config.yaml
n_layer: 11
d_model: 128
experts_per_token: 4
d_expert: 32
d_shared_expert: 0
activation: "swiglu"
moe_layers: [0, 2, 4, 6, 8, 10]
routed_scale: 2.0
lr_router: 0.000651
norm: "rmsnorm"
tie_embeddings: "early"
optimizer: "muon_variant"
batch_tokens: [32768, 65536]
steps: 4906
dataset: "wikipedia_en"
Below are experts of layer 8 (counted from 0) of a mixture-of-experts language model. Rows are named router (the router's row for the expert), gate (a neuron's input weights, with its number), up (a neuron's input weights, with its number), down (a neuron's output weights, with its number) and show model dimensions 0-127. Each number is 500 + 25 x the weight over its row's rms, rounded and kept within 0 to 999. Numbers have three digits each.
After each expert's rows: "comes before" lists some tokens at least twice as common just after its tokens as in all text; "gets" lists some tokens that make up at least twice as much of what it gets as of all text. This comes from a sample of Wikipedia text that the model never trained on. Tokens count by the router's weight.

# expert 112
router:522500473516517477511500469517520531515506472487507448510546489473510523460527547483468516502504495520490503479535489506508474551507540510514516502547502478525529546438508559506487517525491447548516514511499514511505503515512562489504500495491508538472481517512485483488517518505512493467548467586497493554511492478528508506487459479487507505471487508489509534501508506470497504475483
gate0:497482513428540471505488477481540486492541547505509533542509448495462494479496500483517505512520471501473495463483495467505489524535512521495527464539480499479513525500538476505499530470507484520482543524497497540537531518525471515497526503510481517463498515499446479520531476469485458470510486482516502484553537482505516529526508475497501482487477509519509560554525501496470486497472
up0:539506506482503528538493484518458430470488487508490502506468471503493523512521480532519481525509508468475488587491491482486499476471484505493470498440490489482525470488489496473488452451471517517533511470478489460451483483530471529522505514524545513515498496484459470504457471541505499509484521493507438485501513537482503531503479496520532527484477488498501490510507475492483462511521
down0:503506459508552539492476567471514451488495513485474512471496516494524514513508489539501512514466510483520490517493513501508519471548478471523509540503552473472486514504524530483521516491460518495530507555526486497517465488507517506557474493526469502492509486473469473488502492473527547499496512498467514478466474529480536489538507538459485496533481452508550480471487520494506487463531
comes before: " the", " a", " and", " his", " other", " an"
gets: " and", ",", " with", " or", ";", " to"

# expert 63
router:535468501519497535516496491518526491490497515548465502487513511464498556504494487487485504487486496534521487481525545507537511527519504488480517528497465500508568536477469534500471492521490490517514521472483531535487482520541526493509502486523524500526519482475507473508507531501482498476533490576505491516513528487510491511521439514498578517463508493501499472528507485479454514429487
gate1:506481520504454521472506485495551486446533475546483541483544529480497522502541486501498529516508483494510462488517523479489482499519523468504490536494475496473521504523524530501523483520494464488470501519494539476498508500511522507481488465485505545477488467477494489467579463510484496482471512521479497555492521493519528475442509555515506452493511490489447527487500506480451504483493
up1:497526523500436481491505491477529499466469467557524489499511495493503504532496495516526534515515471521505485485532519462492451461509526444525522511509468508434528552512515524488494469503479447478504491483538524520527504516491526516483511481480500513488502489490511486493535454502487497485466489507482500503493538495515547505463495578475514470510470487477475485493516517500493507435485
down1:544481496505486482490478470532521505517495527488526527504509500504479455495512497491551532530451535497466455481481504468487491470494524489476519462530481461462504495509528531532507459478488489502492519485488523502518519494489476501491470503490483490480502498475509511488469430540487448477486542458480506490536537519494472510510452478473498492523485512516435494481528534446448508504493
comes before: " ", " —", " +", " USA", " −", " \""
gets: " |", "|", ";", ":", " /", "born"

# expert 65
router:528517489501513529488477519482526477503518482481452482511527508495517534522487482492549506461514501542488510492521490472488535525519510525501489474521511489522531479486504516486508504471505466536487520527459506503487531498550505499540496499500503516516486545507503504506525563492492487496536453518496439531513493484520547472473475510510524457453546531460489519517527459501495499413497
gate0:498482527548502518517521440486500530521512441492515482503527460480498494529511526483506473458480494491487456498522515507506480528545487481502471473484521465499505487474511485508523485518505492505492558497515519488458490528504528505470526526499465451542491522449534508462529520451484480506472458489529481482519512499520548506454493528478529481500538524482482541516486509550518484487513
up0:500552455529512522496510529495504497537530527452512480499485498513498519478531459488536499453525511527512506471508485491475483479479515505515445497499485484506507482497546533519512520518512522540510514515506504502539518498465462465550464525481547491524490516505538507488551518515489462550489461478472528528541548498456540523505493475490500501490514502457495490489472550511525507478490
down0:471522491491453512468494481496498529482543472514518524457505539496483509475513519475518478541531525466485518494476495462529452496510485507460499468507471517530464501499516473477512432469489522520514470512483512532488500497495534494490519452526522529469529482489458501502460544485511474495496466530521563516466504504522507523489513446490471483532453515498517532473492513498512476528523
comes before: " to", " as", " in", " that", "ly", " by"
gets: " not", " also", "ly", " or", " that", " more"

# expert 121
router:528520542550475553517475530483488493480487511514496496513551529485513527491522520526477533488474520525491501498532514511493455484501468482497502473521478454532554547493431520516494530507490508513576501471501499529499501513505510497504473554469513493542487499471484504501511507492503499474535521542474522506528539492481480498493430485503550494498503520492501504508488501522498516455477
gate0:505526485509458522491530493472532515493504467530509484534538514487492501533528500484458522482479522505477515481494475538454504507527494509514477514520487536544521509531499513524532468520504486513505508512515491580487505519463528470486529498508500504516520494501555507528503479461477543506508519499462522487552473447537499524474470478492524513496535480522446492526502453527471454498523
up0:484486485494506527527500481519513457515540504530496507509505517478483572516535511448500508495510531485493513515476472506470483486491487467529435486517516553494506496522500529495524472560523504486499490536465527521443543510479483505473519492521523486499502502491477541554521502511482520507480513515458504465507473473525507525504522482508519457502503478511486563504499525495513435468524
down0:476506472523519513470504504478531466543490561465500491502517485481453500499528524451527510472474475507474476520479534536488497489517456487545508515461467507481474484537496511461519456476538534479509489471499485523459486520512500516445519478502511526501497531548468574532504481520482484521502521515496483510500492512487493479469509473504553530494529517508518529528491491487499517483461
comes before: " ", " —", " A", " USA", " L", " W"
gets: " |", ";", " –", ");", " -", " —;"

# expert 85
router:570502554475469496498479509470522487469503457494509505492498536499500525440510509516478494470470482518519493502505499517488481535533486493470514473539477465506555544507472500526503494442489495513562488566467511492521525505527511488492511538510491508498480467516512517493536514548475479499505530506505485513504513487482511489496461526537521549479540497498499511527503451455493515499482
gate0:506472531456479476545501528470488479479473479505518515516513506483501512495499477500507473447481521489480515498476533505510504500490477453468519460511471494481501555540494540527505482466493504544483494503516484540483494477533486522528468537528497468490508469481514488546481525486524507485469489507492482525471546450487502476501502523508506472433540489547474499540520511535496520456454
up0:499506516487479508522539470521515506487486531584531514507541484490504483494508483511502488484503514535482481520494493467514534496506437489512505469489491479513511518526517519514529519483505473483503480506501471502526534483492541536494509478492533447511490508495520513500507463460588517486514465532479487533477515482504507458475500471533509490472529514498505456490581516498539475510470
down0:517435471483529467485567484464518499490494552499484502522540519489522569490500491501472515478492507475469483490505481503458475508488491482529489489490504466498527506509523456529555501527486473496526544481540451505477543500492498460525514478480490464471523483482503527493472518495503493446541501514539516527516513470461511500478516513498481499499496496519524538468533502498500481510459
comes before: " ", " of", " the", " /", "000", " time"
gets: " in", " of", " (", " years", " $", " time"

# expert 109
router:531521494519491497498508477515518498492503485516451529500516505506530534501536489532479537508496489535531504475535504487501504516530470470500494458515534510538484526470520537550496540528520493538573435486491515545471513498497507503503497522516487551518530481475497477455526537505494503471527525537484500512527529515528530511482437501494486486457507491477491501532498493452507491464472
gate0:528497488542470505485479489554519491515512500510471521502559512499476478525480490499481498486497511500479478486487476466532505504525504471542469479497515506467500536573492473522460484513455493532511508484506504499502443502523484524505486505480506500563482504537521457533504532516500514512510503534478496465513554522506510514494444540484493524537460467497485554495502535533509507456494
up0:497484499458556523528512501496510510489486540496530474480520469464514504476488541534501529513485482470482512515493502494484486485490493539473521515509486505513545470461509518469504530491555511466514515529489515489506510506504532462483516519563485538442491529508453505497485486536520506531493522471542568572490490482494487498509490456531492510494488545473502479473504477492484498496545
down0:478496499496494462488469523468477471494482501531464521525486506495453521514498498508437495533482499479483515585501517445526496527465516502491487462467459507505476484501501517517499496477474498477520452492494503497511487503519490534510506509516528530587488517509496495525515531490464519475529532503489493427523505506474490489489574520515488533528518512509483485465479506514510496504482
comes before: " and", " the", " which", " but", " he", " who"
gets: ",", " and", "),", ")", "\",", ";"

# expert 84
router:504491475480474501485492517479546493483488454486472534470552501509528554483532505468538512491473508560484475508494508517545514517500524478468497441517512450519545523521487516521518498511490489556531462486523524492496485523510532499511519511500510497541502497514495468488505512475517541484539498511502486517546497510497508478460472534559537485508526493485503508508515509442469491505449
gate0:541465473484482498527516481468511479513514504481530511472517500504516540483527451529515538508494538486474517493503458516552502519501493507468523483501507505495523496532473500470459520465475516543497526458515546465520528505521522504540477518480478502504495457475485530443477454479547530490543490508530481543523524509518467499513454487504491485488521477487507486473517489513476552498459
up0:545488524472491499461514474498467533517515463486524538505500530473486520459489495528480477494466488515505519512493451472495520505492490458447487480485506481497494457530522485484481507480530488539472522495510525492506494510501510457550532574532481473531496465492501491455492479520502529450519516483515511508526550480523460490530467510458485499527481511487491514535500509498552536531503
down0:522484520496495524501510496521511465473514510543522516529493499541520546519524523457473443540505490558539451506478449528507477507467516489509505526489482470533515505484507469536487494515472472527516510496545497495496516465513478522528474567493522495498510474482483524440493445512491478492503520495474536498497492526550471463490484522488497530509491524495494526480528458491498478491473
comes before: " |\n", " |", "1", "0", "201", "2"
gets: " ", "–", " +", " −", "°", "ul"

# expert 99
router:528474519485470523467488476505522481458492448480487488469520478486498538483494528506509526458502499546469492516572532473517485559528515486528505500506527502512532511490517542537493522480482507494513518504511501499497495545503501485502532528535546549528516525466487502487489503480513511499513514510454520532473525464512496482518473495537501518468540515486504495493517448508470517422479
gate0:548467504511515526498495484489522497457505469469497486479533458535487507498462529525477474495530520473465548504520488524516517511504534525505548492495502515475529486500512504510469516492468468478492492520502473479483474538525442497490526507532498541526549504537494519521463529510492508524542486478445535505528521450532503478524506489554513550472501479503509472510528465476483491478510
up0:548508481523485483491516514497509500539502513476503467463535498508504513484508512494470461508484502514528512511521494511494533514474525538488520483507456516487525450478519466508509540488489488489497471495524494466503477534476471485524482506535510544504487468510457491503489509511531490554537492434502510512466503430535441482526518495492489537462481552512467474528492487472496553535501
down0:519493484477510498500520458506523472498463487493528515480517469501467485526477531514557485508476487492520490500522530517517483510485534483537514490503543531516501532446480455462523540492505500490501510457543457484452474515507502554515491532514542538565496505484515492501498513523535498465539515530505516483478462541519487504554530503486489532495488501468483525512529512489472470531482
comes before: " was", " be", " is", " been", " had", " also"
gets: " to", " was", " he", " He", " it", " which"

# expert 56
router:538493513492491503499475520488499475471479461511528469490548495486529511467482510486484521466507503570468519505568516486517465577501494516519509504480505485554520500499507540537489470507495497514547497499500505513494512534491502506529530493534526555546525512493517504481490539523509509480504510542486491544499534486502516484522490514518496470479519531487497481533518462460490504440464
gate0:539506512497527518468491527475515490493497455535556507549538512519535520474485466454503517493498485528469523509521525511540472498494489482482518458543502550508512508498495560519517481513489533505520473522494465507493482544524492476494540478530537529517514517485488520503517559529522527474523518541501501529450476512514501477501518494496494518468490501524547511508437486505518518481523
up0:495531498509476485519506484535476531485488551448477510471502480501485485513513524526503503468525486452508508495503509503471532519534502521531454541455525475495475469489489464483451468447510464487501520484457512477497473471506520524512474528476457485503514486502513499521484447433506504482502467472464495496547523458511512533495477506494494480527515483470464530509540503483467515500471
down0:486469520532477491500479512470504475490537472491528504538509538516508482554501482513511530508483535506531477496461523515505478497541480516482530490534478512477507477496545505491521492469545468479543489522510552512481484530534501476477501492449473480510503474510509486501530535480520482559522491507531486527552505487505509500501474484528489435493489496469502585462494467516483502497508
comes before: " was", " The", " He", " is", " In", " It"
gets: ".", " he", " He", " which", " it", " and"

# expert 103
router:526456500500483504475469481507524505492483485500524474504535533492553515496481494506498533488494478522534506519532491546527497495528491512449497506482465505531513558486501526508502517470463506486547461484487460506496500506541524475548497571520505492522508489496496484491546546511492493496475509518475473518575530519518471492506427525510495508504512502506497513511482482475462475451501
gate0:523507525512452494523472461506476483489495512488499509450493521483503491510486477491500542495482489564503467506486498505505469472535533476469480535520524485468493481482480462494519458508493475493526509471535477494493516536518510485488520517519513537513474515577490516504566494472504493520494495515518527467518529503522463437516501522503511514493487449528485486499503548537441468480480
up0:508512453475510496472432546486546478508504501477470520514495522520489503488530495488507510497517459506482536489510506503470549500511535526517459536492537519464515520502490467482445485514532493513447495496566478485481510481503468464510498529487559504513513456512479510515471484484474496474507490498500546515501539557539530514493485499514497485472484539537497504470490523516529485479480
down0:469513522510533499524488507515468486495516503513512513507492498533531536494470483495503512460530462533482499482460510535487506463448492495499498520475540491511452499550526496510524496492481535512560498481533510488499494470488492497540514532504547485499497513478478543487456494491505507533497538540586516497472512502483481511519496572504476480504464521501496447530492501473464489470503
comes before: " the", " ", " a", " his", " this", " its"
gets: " in", " on", " of", " at", " from", " In"

# expert 119
router:535487469554489543496491486494492499474481440515465527500499480483553500454541494503462503489494506507528467497522509559495470478502521500509539508495460456505550567477473530488500499483497491541500509513492475516474486523524515483547486515524505508481483491482474484491495537500469505508527502522485497522515529502551517494505410527500545505505537505525496478509506483503491509505479
gate0:488504486508486504563504510534510491514503457513500510510534548477492505498561478503468505521486491517490514510542487528574490496490476515478561519554482485510538495508501492515462490497477492502505507503477471555451486484545490490515477487539537479493490514506505509508492502478478511520496468523454490502505481517505485494486469489491516562454515507509497483553507571496540488474485
up0:477511518519470508500504514503507489504485472445516538470500492502512536506507489459522445479480506490508469453511533526514460485490495504457497531482489497530468480510521501542534449479514536514517471472510528529513554517523513508545454452495475514461514580512498523501495480460514513506474497487495500513469525488492501468526491488536505489514528501491456513488534469517513521491553
down0:528529524504470501529478508510467489509500472494466529538505503462475512488493527489481471435474505521506516526546457465515514508503501476518507536530543496498471466450520484472538519487526515494542500495426515534477530482515501512495550523459482494520477491502503468524513489506514514453562474533494485487466472532487528492488534502510487497489503470476515506486502498534499495556510
comes before: " the", " a", " his", " her", " an", " its"
gets: " of", " with", " by", " to", " for", " at"

# expert 37
router:525472517490469472482446500506537497479505473508531488481519527499539505510458503483486540523481445508496507510559487528538475510514495504473498486499481507510517541468504492506463522466484489518549472483491491486527501485485530479510495539516537498520507476509482480495566531527491482490494506541476480510553515499516467481511427519525487518503547476477505531477462505461475487452501
gate0:488505519509438479498498463519532506448517493530502468506529586515485485501484512492509489503445483508501468513459529511508487497535449497526508493489512523490486506517524472520495528486498484506541503489496496485490511491528508525514467499502504466493551537534506464516542515517533480498492521543475472529500479465518428514534454540510502508508477486523533533489539482492484497472524
up0:489462491515488524508467509503460513488569463490525518522512534537500469548489461544490494482521524520501506475482516458486520483493496487517528486504504536538471488461519506524495504513546523514506421502531482487504455522510461534513513548510533521507509480485468456509543516531477485524524507482494467526501489530462516507510512464467509483505472493484515533523538507481478526511524
down0:464482496486487489528469493535513464528492465545495496493490474469550506479523503423477487492492509514483464509484491516532492489524480557501494466494480473508470489469528493499486517519488538454488477536503517489494484513441517482483517500489509446472517513544483516501492467500486476561529543485533471481472476515498458458490447496489539516456519511468505507504489515501500488503510
comes before: " the", " ", " a", " his", " this", " its"
gets: " in", " on", " of", " from", " In", " at"

# expert 64
router:541487516509498545482497480496515486497489501505464513477538518504500548489541506498518544502494522510508489528524514520501494500516505518492488498523500478506580559472495529498475489496508512532532501521448523491504527489523562493536511483471492547512524483481522469479528519501452513452529513538494505536535554504480485473484448515521554498461522502484477487506483495478464522490476
gate1:533502504490472542532502508497554527516514512457492478480503520440511498525533512466520491520504489567525512516513529489528461531519488493482515535520528487500556527451492466470480499487502473529512529508457531480486522519483520470540522496485502502507512489512495514474505516480522537457496494563524460463499491503487474473493479469519536548498526518478482513533496530499510534488473
up1:473511489454532541538503519516493512512453505445475542453534524489528512517538503474510548514515500447489509528504512498531478550487496496480492500479538480473545517456491460528523527507510480487497516490475527519498485506477532489500550470491492508452471493510510518449512496467491503503509473494505488495522528463482438481505469515475513527518513515517469552489469506479527503486479
down1:525488498475470468492447468517502492507475509506517499510511473492481490514463497471503481531476498500525534521522518520496500500499466461491501485533541490535520493479493497497486494511497492487548462472478485499433458484475561498452480548464450475515481511521498474536525505510514525512489543479510518502478476554496467442513499535493529513499462522517463490470533510467524483537515
comes before: " ", " —", "0", " −", " +", " ."
gets: " |", ";", ":", " /", "|", "born"

# expert 114
router:562462520504427481458491486477526524496519471505473503460524484490518508519502485494502507446498461524542508492522516501508483496543497505508483501560523470522509501527512538512499525515545469525540498499499503510459503507502499506509527513518497534487533520480497480465541501510499490513494518519508467540552550519498504495445445526498498475457499502506488481534479486452507541495483
gate0:517490464496491488511502489457536562520510544457519466440511481504471514505542481530500486453488525501487520471488541501524476485472535486453551529514459496504524493494549513522518471528492477515484497493456446493462521487495512469520513518539532485498504527520473493468481492531487506501518462528538488515489510510468490521535450498458522498497492526528506517488517479488496514489474
up0:554500512515498500451509478477509511474458503496451505474512494537495495538505478495481500428455481504534462501485511491511555477494525464491487496495505493439486498470486503499500544472472496521507512472468506523475539503473517498508487488464468489549543513510488510496506479533538449500468498528514456466497491503521475462548491497459480486478502458505498476500530500509526482492459
down0:466447539543527547500514534507455430475513479516484522486557464482486550508497528497485548490506519527487471513512477483506497535493477486495478504528513523498476491508527541510544461471531506477517491491473511507491462481476528488508502518461549527559504523465555509470516470509515511494525531497486533508480500496521487485512533485539512502502482527494520514507508508460507510495502
comes before: ":", " the", " he", " a", " it", " they"
gets: ",", " as", " that", " after", " but", " when"

# expert 69
router:530513494491473505490517524510529500481468477509476531462508474449494484513546498537484502493506467513492482501531525534471510532550478480499524479491489446545520529490489529531503509490487482535512507533514504511502515537495557455539470499489524481498489464513484491507512516506498520512548537538502511527482467490539492463522414563504532499499529504493505504493488493514498502448484
gate0:523466482480469518500529518526539486498459504503462507491515480498518521488521475465516469495474492526423529530537527550517536513522520498515496475495483488482550501534473508569510528498519529472504472495523513514508561496506535528496514515508475496462541523519515504526507535505506545466483491502484509479537470528501479505470477487486485510475510530490518525516546489505518442509482
up0:536535495495522499536497482525507477508532468502452498478489493496531445474505483546515508514501530493460541513518509501519473487499446498474470513528511516508480489511463495506513479527459509534516506502464483507490489564562476484519491525483505501478501479478492558489467509441462509485502533506538556478446510511488506506528511500484502541512499490500475522533528553518494498498478
down0:493492500494506536530465483512503490543531515467510505505483531487528485522495503455495491471493531472505492517479517506461546489495492500514466473509532487496463514529477504441544455546494468501481486565482500472493477480481552528465495491497487517483493504546520467560484488480534483513471455451501549507514469484503467509498534473527479503507514499466526472514508517498492460530509
comes before: " the", " a", " be", " his", " its", " their"
gets: " to", " for", " of", " at", " with", " in"

# expert 40
router:544520481508485509503463503466504517474488493490536534467490529476515546499489541502535503499488480524554473502487544520502476546525531489489497521482495471513554546472513534491508482488487523500524473476513501487501494531475577485523535493552507510520494474532486508512502534494542522488544485525522494522510512500489499511489462523494542497437532518470511483509515472466456475486479
gate1:490519532541492512498507484518468507463482535499498501498478501498483523522519502520526523466532479511530512521515520499519537555524493523519495493502505454482502473508462552507487534455462484484523505521455497494472522516511576551493517532487480491516512467529473500538468469495504549492518493504494515488506518512477517448499457531520518529526506505531485501541487491498438468469461
up1:481441521475542502556531470484549480516490467460508488482481497535496478518490511485517473504496484497484530529502500464503499492524482481513491437526515564517513531511517467515543500527515520507487460472510504562505476482494458513512510499463503532480530516489511483498471518502496482515499494503485479513467440492523509563519489472504477515498502494496551507515487505546547473513530
down1:492495548493504491562543516531485500494483515481488500502479462480480518527490483452498461510493471479534529473545571507489530548480457472484516455489505508511467505507527476495469531508517498478511491482500495497482528541514472493481481486521447473514469503544531482518489480482521519505474508534496499510501522463492515526522469526486446518494494507531492467524497477522523436511528
comes before: "0", "1", "201", "2", "–", "200"
gets: " ", "–", "3", "6", "2", "-"

# expert 29
router:542503485493465490511459491503491539469502481500522512519523535506501509499508473495530537501478472515495438501532520499474491517489485487522499490522512499549526514474476548509520532505499518522512469524455506533479492483497499504526483546516489511518527515465514464499520545479469527464497536514462479527509497515538507507501484470498543518429557494477511497552482471496435527485476
gate0:509497570491457491498488520484515504483488480502522478455506503490478528491526490470495520510492501499518516513532492560505439481502530498483493543517521489518548509460497533480497514511506503517518477498465504514467547507527475506500476533487505502511499497517460455504502479471519514506445515527529459504533457460564509503493463476524520505523508485519503533544452471474490535540484
up0:472480512494552483486507507464474514545499466491518514538516509472465480512505461507528513508481482509504500504473467475508519536546513544497509485490547490508513518557471507498460505477487485524476468525501509536477519495518545500489536485517489493505513537549516512490512495545516526519526500456485479464491510507470484464494496482532474496450536489478462445466567529493521483480505
down0:484500464555535550499512505520479518490461516488466488537510534537520544487491486517495502533535457460499487493539487511484534555517510518526516479494520497508485479472491462514458525492495519477530497515486515478498527543497533471517482459499495485502454508523524532486505533487466517508509471526505520523479494490486430510476516482521486455505480494513460459532468479480509529451490
comes before: " |", ")", "-", " (", " and", " is"
gets: ")", "\"", ")\n", "D", "L", "N"

# expert 4
router:552496486525463501485499480497527514493500490494482520510490522520505548534546492504495512510513515487528524471520518495525481516528507486516512473510518530549497535453514537518499507546523469519578471536484516519458539496495508515493488519535505511491526484493479528461540544534512502472542551526505504517492507512503535473484448484493489507431492493467496478519500472482496490495452
gate0:557487504492498509507474497444512544504533478509506546450491503473502527480498476507526486474518501484537523516504534482493484502482522518469472506488510490531515517479468487525492495531550506493507500495527498513500488542514507514535463515509501486505494467535468544478482546526510500518556484540506533512488476470524472472471471493500438538506469475476534467505489466516458459476457
up0:559498508483496512515489488476503503515515484523532535437461535479520527514479464482511501466517510465536503519436500511468462465502504517468442531486553513504491556504490490496462497499563510497521484551475481515494485555522490502500463482480509502512506469517471543492489510494501523488502523519508505491515507488522490457498497504529499490477481475487514459478498493511510462490436
down0:536462501486474501476471475518528486520500494476507461440510473531495537501530506532517511498486494523541478544466511522507493504500501538505502502499529474491566499526542500510509484488494478546568532503474453480525509473480489522573501480471459550499525489479505509479480531528514526502491507477477480510479509521483453473518476508500480512486483516528493458468511492485457514501517
comes before: " and", " ", " which", "000", " but", " who"
gets: ",", "),", " and", "',", "\",", ".,"

# expert 113
router:527486484522475527462460534451545465453476472490460516481528544496506523515533530467513497492493512531517485531520508518496515530518496467499517449548504479518560509483527527536515510509497522503560488479456494551504504497509491492546500505532507522543528521517476501496496556485493484456546505500483514516518495494504493485525471503480523490500499549482492517504465475517481503471491
gate0:512497462475481497446510472533510507489440478476474515503507524489518489531504510408471490507510476494505462522475560501519494541503486434494488474520526462536539512465482505510522483474512426517528482498490514502479492497516529495495495515481519527509478495504492523478523532511508511505468510473524540479485489496497491465486523518490526490502462565483489524523468485480498473484509
up0:508491494508512477452480457524520516524505468497495493506483511453521478502510513451481487515513472468475490484511512511480487509453499442492470480514554480512538502487480525502496497487524450503522507502466505468500484520494520496516445473429511533463487519480475484469518516521538491510477505468530515454472499544510498466465550534455498485506480525476491520497533466518537480485522
down0:480454515540481512476508488476516475511475520504524513520490494467456580490532506510509474542481472517476478495493515529514536508553465489482487497469524514493516433489460498491499492507463518497493451510497526505486474481508498526523506498522502493505494468488537520486487494456481463484547524484484472491486485482445525544508542502534537509519519512508500522527536550512481456495482
comes before: "0", "1", "2", "3", "4", "6"
gets: " ", "–", " $", " −", " +", " (−"

# expert 96
router:515466505500497561506487521487468506494492459502499511481516497484541505515504514523524514476502474481490504526504500492480486493553505471513496470479521447515522530532499507488489485445486501507514529492499491473534483539513547472542458511524486517535507471487466472488519503472513513499508482534480495555507524493528551483475495500522512477469570493474536536560461472477463530475486
gate1:512512513465493540498506528504497524504506502502517487471478520510518475494502465497508532485465456480508446460519531504492518565522496528533558497518527500529515514522507509491531488505515479535530515496467466534537504517515522505472517496506534498539513509536454482507523501466504498479500514492494489536452521570493525524500482437555522490492559504517491521511473523501534519522487
up1:517466496553485546493511545502523499498492503482486503523479494520486508509491453509502499487497475540512526515494511508524528484466503484546496477518505483503482499503489456505453521518459502530486494493494470542503507517487472536465460469537455457495485500506530485530499483531524524535514486524515535550510488511520522474461490502543518496479540449436544555491500504477501504521544
down1:530499483515532569479512515521530489520512524522534545493475553488531490492508437485521479494515494516505488492480502512546474480502481500499513501515489532528526476477512486468496494526477456498481485492446510533486534487518549486507504496448527461499487525521443515482490515555497507463560527454504482477484497505480465452509489496492510526475538507513476506488490474536508489497490
comes before: " to", " in", " by", " on", " the", " with"
gets: "ed", "ing", " him", " up", " her", " out"

# expert 106
router:522520484472491535515462502486492499496510478491513511467517523486566513510486486466508533485447472494483499496502509497510544526523511512507524485525503502521567544494504524494476514487498524515487503511514483491477500537536565510537492506539492534518505519477467490508505543505491483478569483515466487516553524502507521491465483498492493494489556507500530530526497497420489554480494
gate1:471476500509494522458512501505481507471508450468512511470494542536496509497496489518514544500464471494485482460513492471493457470499517513511522501499538497527523491487517527486456451493455505532520518452486488523508520489499541510476433501473469501532527499486522527480500468464525527472522445472500523540457494514540573480505491502501518520480511506494518498533515487485467483509539
up1:493508493511490517468460493475518539495510515537469500543528510488489483511523524479525486527539497494533530485476497488494473433557435465546464519503492513518486518490537470513496543515513477481479495499466479483504485510544460493532525531444517476470507489529529516536494519487497507487492508490500498496510457528514511487523484497497485447522517546478440485500501520518510546512526
down1:561495517502501508487463500488523507472533515510507511452531511444479500488510476483509506455495455500567493479498540505516507514497505508533472500508472506505503463542464522515483477544487469448464535514512463533508488475525493530472515506501500530491504589503501490522490502533525488481520468477524474505479518515463490492539482490495510504518520516471486482507521481508524462542542
comes before: " by", " in", " to", " as", " on", " the"
gets: "ed", " was", " made", "ated", " used", " released"

# expert 115
router:490473532554483507492474456481497490469493458509491482471528507510514515483517477506509509451522500546484465508564530519494471498535510508497529517494470492533541535497487543500513505527488458550579527501504505525501487531549499479502529534543487513528534516506500486482502537503484486495517488581479483510495526518512483486492475500503492486458536535486481516508496513474494516483489
gate0:492478519548512481497530506460527491503522434578518503501483503512576485475506507517482491499490488461500496478524491498529479504551506518534490446490551492547504520529489523492450498514481496489527527515475495519485500457522476484493510548511501510518503467508546519510502528478518464502484563528521527529534482474491504483477478502494509498495479491473499493520493497496500513436494
up0:519493530529521514528513506492464486488501443534464445508469516524551513463516519540564510519494505468478495489538471498495446496525497484498538503477495509504474506523482483499457500459511481472508524540525465488528485500501450498504476543529517476496496498493545495503530506474509467481495523539477507527487518493526478505470481515450482472514497525493557440505494472486496512483503
down0:489515478531538536475492506511530463494480504546496500520466519488517513531469508551513518494524442449526514510532473510533480485513478485489525503489527498558461514480495503492502475474459471502495516477525509523476538492525510478472500534498489462507473488475506482464538514502509486529516486478509525550491485535538476479483529480458473510512511489519500461472475552532446492461501
comes before: " The", "==", " He", " In", " he", " It"
gets: ".", ".\n\n", ",", " that", " which", ")."

# expert 104
router:505492503498480496491500514504500514471481474534524504488514522489483517482502511499498538453504482530516483488505528502504498552554505487480494469551500504524529503481482548497494508496500500527538481503439478538467498502476508468510486520492510533497500490469480476499517573512495498471518500561480502504559498502516535514499497493564506502412554493479481530496528518478460498485469
gate0:485519515536460555512482490508487499482449476460514497504499548517512525517497473496494540466483488548487495511527490510503513488472460493500483492529525519492501536489470504473532467505516476493497513484486504480473499488479524455496451521479478516549444475480523477494522479505524476504489483447516483508523522495498460540509524518536483498447549544488462525508487504463556468501487
up0:546505519485511476502477540481554501534531561471468490482506464508484480481452509505453522524462499462475516487492515536468530555478514532467517519488465530502462487508509499501499498534498522534510513492538519496529529456537480514513506472459503480514490522519531494547480484485515489504504511504509479454511520491438494489481491524508486489543458457512496502509492503511538525474485
down0:517515471519518507515488541477510519489526518491482493486524466495524508556517505495467511518495512479529513513541518520514455510492527505457537508484497491520529486500503477543464517497503532541535533521532505494524486485505517471508487500541523485536526514484513525502481447503493496540530573456541536512538487485490502481506433524477508503502475545549556505524510502507517493511534
comes before: ",", " of", " and", " in", ".", " were"
gets: "s", ")", "ers", "\"", "es", "ations"